Experts of a small language model.
Size: width 448, vocabulary 16384.
Experts: 64 experts in each of 11 layers, 64 SwiGLU neurons an expert, 4 picks a token, a softmax router.
Training: a variant of SOAP for the experts, 406M tokens, 5623 steps.
Below are experts of layer 2 (counted from 0) of a mixture-of-experts language model. Rows are named router (the router's row for the expert) and show model dimensions 0-63. Each number is 128 + 32 x the weight over its row's rms, rounded and kept within 0 to 255. Numbers have three digits each.
Before each expert's rows: a language model's description of what the expert responds to. This comes from a sample of Wikipedia text that the model never trained on.

# expert 50
Description: Modals after a subject pronoun, like would, can, could, might, and LaTeX symbols such as backslashes and subscript braces in math.
router:090190066139144125117118156116066144126182112086117097141159059097167083141136124109067137150161088153124068085094101127142057145135165163107196114145172155166139090113147132120087132100190118

# expert 20
Description: Time words and sentence-opening In/On, like year, month, October, December, fall, plus Act and Born, often after the or a.
router:092113129141161082110130104128137124056130109094128125149107129084154160146090069121166130150134133148165102148174101108117121119120163163113119112145183158090115098106170161158147144138100092

# expert 40
Description: En dashes between years or scores (1929–1933, 5–2), slashes, ordinal suffixes, and words like European, National, World in titles.
router:109194099173155041128064141171105157131143080142118146129147045132140130202122145152120137155135119153115086107185095147159122168091126133138095167190165121132088078132137095164141152098155097

# expert 35
Description: Single letters or hyphen-capital pieces starting a surname or name part, as in Al-Zubaidi, Lewis-McChord, Ella Mae, Vogts.
router:109175102150125102094108179139086142118104043124112123176125069148118164169092078131126134144223112154127083131157115113166146202079140084122133097183194136128061100126121120090151093115103105

# expert 52
Description: Year prefixes 201, 202, 200, plus syllables inside Italian, Indian or Portuguese names and stray CJK byte pieces.
router:112093101142118135099075143074090149094148085139106117179173065154125133130090062131128171094164101148090131169146108119139089083103181115097133149129123162208124082090127100119121122123187069

# expert 26
Description: Lone uppercase letters starting names, initialisms or chemistry terms, such as the H of pH, D in DRG, M in Muslims.
router:135119121124151111092097158116061088057142105115151120121120089124123172153083095190097176117185066141106085081154138121157132164112174125152172124177175134158121094147134078187123184152118138

# expert 18
Description: Sentence-initial words and verbs in career biographies, such as During, Following, played, against, plus common surnames like Smith, Jones, Williams.
router:077136124140135060132063177121107172064130093139134132170156083142144137159117120139158160103236129110146067068156069102139083101166124155100168102134148145161106106147186145124139143115154115

# expert 49
Description: Sentence- or clause-opening subjects such as The, He, She, It, They, I, which, usually before was, is, had.
router:069161106098132140102058156128155169152169088058158166145136125088110109158061141113110106116127120144103115137094101124160112144141108172134110064187195161122060076122172071095097115132092084

# expert 3
Description: Closing equals-sign tokens ending wiki section headings such as ==History== or ===Transfers===, plus paragraph breaks and some nouns like following, final.
router:118147111144130101135100128131124155111154116092114076179138148132082122120148120147069114126167102154147095118187072127142132145155150115120142137138175201113143072102112087171099124128141063

# expert 55
Description: Inner fragments of foreign or rare names and words after an initial capital, such as hen in Zhenping, ain, ind, ass.
router:098140085176103078121077125176083169126116138129125101140132131113114136160132098131133098162119095157100088108178058132149141129109165167089104144180161153133101114107141110151118102164131096

# expert 13
Description: Closing nouns of proper names for institutions and places, such as University, County, Museum, Records, City, after a modifier.
router:079170114129162110138075127126125137077133093159111161202143126131089171165100145113132186149171122180120030132168105120139122133107167120112119138151153123174105121122184088155117131145075135

# expert 32
Description: Line breaks ending infobox and list lines or table rows, plus short endings like -s, -er, -ing.
router:130128052135110175121048148125107125088113097156099088183157071104075110180122140130066146105157122198084122150168101156100132149139174132132135103150240191177142121088150111140099101135129122

# expert 17
Description: Pipe cells, en and em dashes, hyphens and slashes in tables, lists and date ranges, such as 1941 – 1945 or empty – cells.
router:159148062146134130120093120093053166142108083139110105113194124102131118212121045133109142113153138184110129160195116135086123136144196133125116138139146157099108144128130081130118177109138060

# expert 2
Description: Word-final suffix pieces completing derived words, like -ation, -ate, -able, -ity, as in leg-ate, radi-ation, vibr-ations.
router:141157108165120128162083106070107164097159047158101153148090093078164109141110085138103135092197110166176095116167134172117091176102170144075136096134165138165095087126142099102104105169178138

# expert 56
Description: Determiners and possessives before nouns, mostly the after prepositions like of and in, plus a, his, its, and 's.
router:085137069133066170131055140136087158114136106133133090148141067103140095182132146107117165134132153171137080147114088188144144154139144133114117125111185116141114130119163049137091086136171082

# expert 38
Description: Closing pieces of longer words, often names, places or taxa, like -ary in Disciplinary, -ian, -ical, -ulu in Honolulu.
router:141102084131125136133080145082069129041126073166101120154145090118088110162103128120127153158145142116153092126122117138164128126110143117082100098132162151167099112145128130143140144140158151

# expert 15
Description: Hyphen-plus-letter pieces inside compounds and directions, like north-northwestern, medium-sized, great-grandson, and the suffix ic as in Oceanic.
router:122162031165100082134067143131123134141144104120121140141119101168103168187148076092151184145173082130107096111118104087128108185108177144075110138132169144124096104130211153170107077124096112

# expert 29
Description: Field labels and words in infobox or taxonomy text, such as See, Genus, Species, List and ISBN, plus found in species descriptions.
router:122137069191097150092142135127145145120090148139113142145124086128146107085136109207144203137152099179118078158085132113137116164148153138095155121133128162120080130161181148125131132137112105

# expert 23
Description: Three-digit year prefixes like 199, 201, 202 before a final digit, plus standalone two- or three-digit numbers in stat tables.
router:091138053139171098113124146129088126132183076161092104162159067101108147151093097117109154156163107164133086104158088167110111171126130136132144055153162153124155129140158099112103053100157114

# expert 58
Description: Month names before day numbers in dates, e.g. 18 May 2009, Apr 20, plus blank spaces in table cells.
router:112149146121156119115118136116087157138123143082153118139151064091156172140072107115129140143102135164101063160169122173138098096164138170126109103135176077154102115148178135142077084134080094

# expert 5
Description: Object pronouns, possessives and demonstratives after prepositions or verbs in prose, such as it, them, his, this, the.
router:099119082114103115136071135161124160125135080161153114136108136162156169188131105146162154212190121138091095133133046153169127149089125148110123122185145177163107057123151056131131137092142130

# expert 44
Description: Connective adverbs and list introducers mid-sentence, like also, including, then, such, later, probably, plus some table cells.
router:135157072113116140095104141094141098081156108130124084191117102071142127168164097122136186144109098132167102074192111143120088163143096189103132136167106147156076117154156103116144128135104176

# expert 25
Description: Colons after infobox field labels like NOC:, Class:, Born:, plus table pipes, and nationality adjectives like British, German, former.
router:135186060210127146049094102134088102105121084134133092135171126101131099096153074146185137116206073133163114149174099115134121096152169134148098139134106149149067129093186137140121157095157112

# expert 36
Description: First words of infobox lines, list items and table cells, such as First holder, Total, •, Did not advance, plus not, both.
router:126157094177112164116135121123132129130111156118063132116161094123154099182098089120126139201208118139140067136127113122094089124141182090118092102162149173169132099112156146171079083063097062

# expert 9
Description: Opening quotation marks before titles or nicknames, sentence-final periods with line breaks, and opening == of headings, e.g. "King Wilhelm I".
router:128133134148122108124075166145116139146197122152136101118129069119119169177088065149112151120141184143154126165144103078158081150097153143122132082122164165169139145134140059170126097132174110

# expert 46
Description: Country, state and city names after commas or in list and table fields, e.g. Tokyo, Japan; Origin: Germany; USA.
router:067132119122093072111074136135063103140130121108144113187144090092128119153120099130141134111190060127121111144152113120140078178138167092124152114166183186116147092097114150155101107116120160

# expert 1
Description: The word of after nouns of rank, office or part, such as Commander of, Battle of, episode of; sometimes the after "one of".
router:129138052149121126113119142114153136125110096096146138143166145088139095163124174096089108138184147178102091173154114124168111153084202106161084121172158171107107089117220110154126106134128128

# expert 42
Description: Short lowercase pieces inside foreign or unusual proper names, often after a capital letter, such as L-i, Mitrokh-in, Sh-ear-er.
router:145129098145152143106075144151100151099114109106142081189134124112103163138054096094096116157170127186090107127231082135116140104122178117128105133150191175161098099089137126128097092115142088

# expert 45
Description: First letter or fragment of a lowercase noun or verb after an article or possessive, as in m-ansion, n-emesis, sc-ripts.
router:140141062149125137080118167144063116127138086173138071138154084079089140146165071164135127148173114129150064156196090161105102134147142134117133102164166110111134132106208132158128080127125124

# expert 60
Description: Capitalized words inside song, album and institution titles, such as Life, Man, Love, York, Express, Arena, often in track listings.
router:080154068137102155159094158128114158085148135151104135167114095121115172143154125154134156155148136154142076100155098117121092119094150061147129147149135146151054079142166121075141097121078122

# expert 61
Description: Participles and words introducing a name or description, such as called, known, named, located, considered, before as, by or in.
router:085142101117109173113098105078083124116137056134088107172109127101122118139133118169160123110157111179118069135159149189212134178119169125050149115120176157134130140146135075119089106080144032

# expert 6
Description: Noun-phrase openers after verbs or prepositions, mostly a and an, also his, her, its, their, as in "is an extinct".
router:182083098133130140090060137138126161127137115112128119098143109141095167160122104118140131132161113167096088117157090157132140146167161151096123114128190180160106110145137089146153092135174116

# expert 31
Description: First pieces of foreign personal and place names in lists and sports tables, such as Bed(narek), Lu(hansk), Hen(in), de, von.
router:099100074210121104125095143111102125098181104105148108181107083143122131186104085166151143154211117140095084165204107154174074129140126122145082116210116168159108115109173118122107094127110131

# expert 22
Description: Commas, "and", "or", "&" and "but" that separate list items, clauses, or city from state or country, e.g. "Plano, Texas".
router:061227129152085122130079150145113120132114133129079084192147057097116142144138083109108083158157104161120067091206098097126127157170158149114164131150151131124070101109196092133097150156108115

# expert 4
Description: Last digit of years and numbers after a century prefix like 201 or 200, also small numbers in tables and score grids.
router:167166046171121166085125132117080149102140117076180107157134065118101144161164099131103151135141146181106104091175117099160115161106196105134132042178178160141070129153171089131140092147162104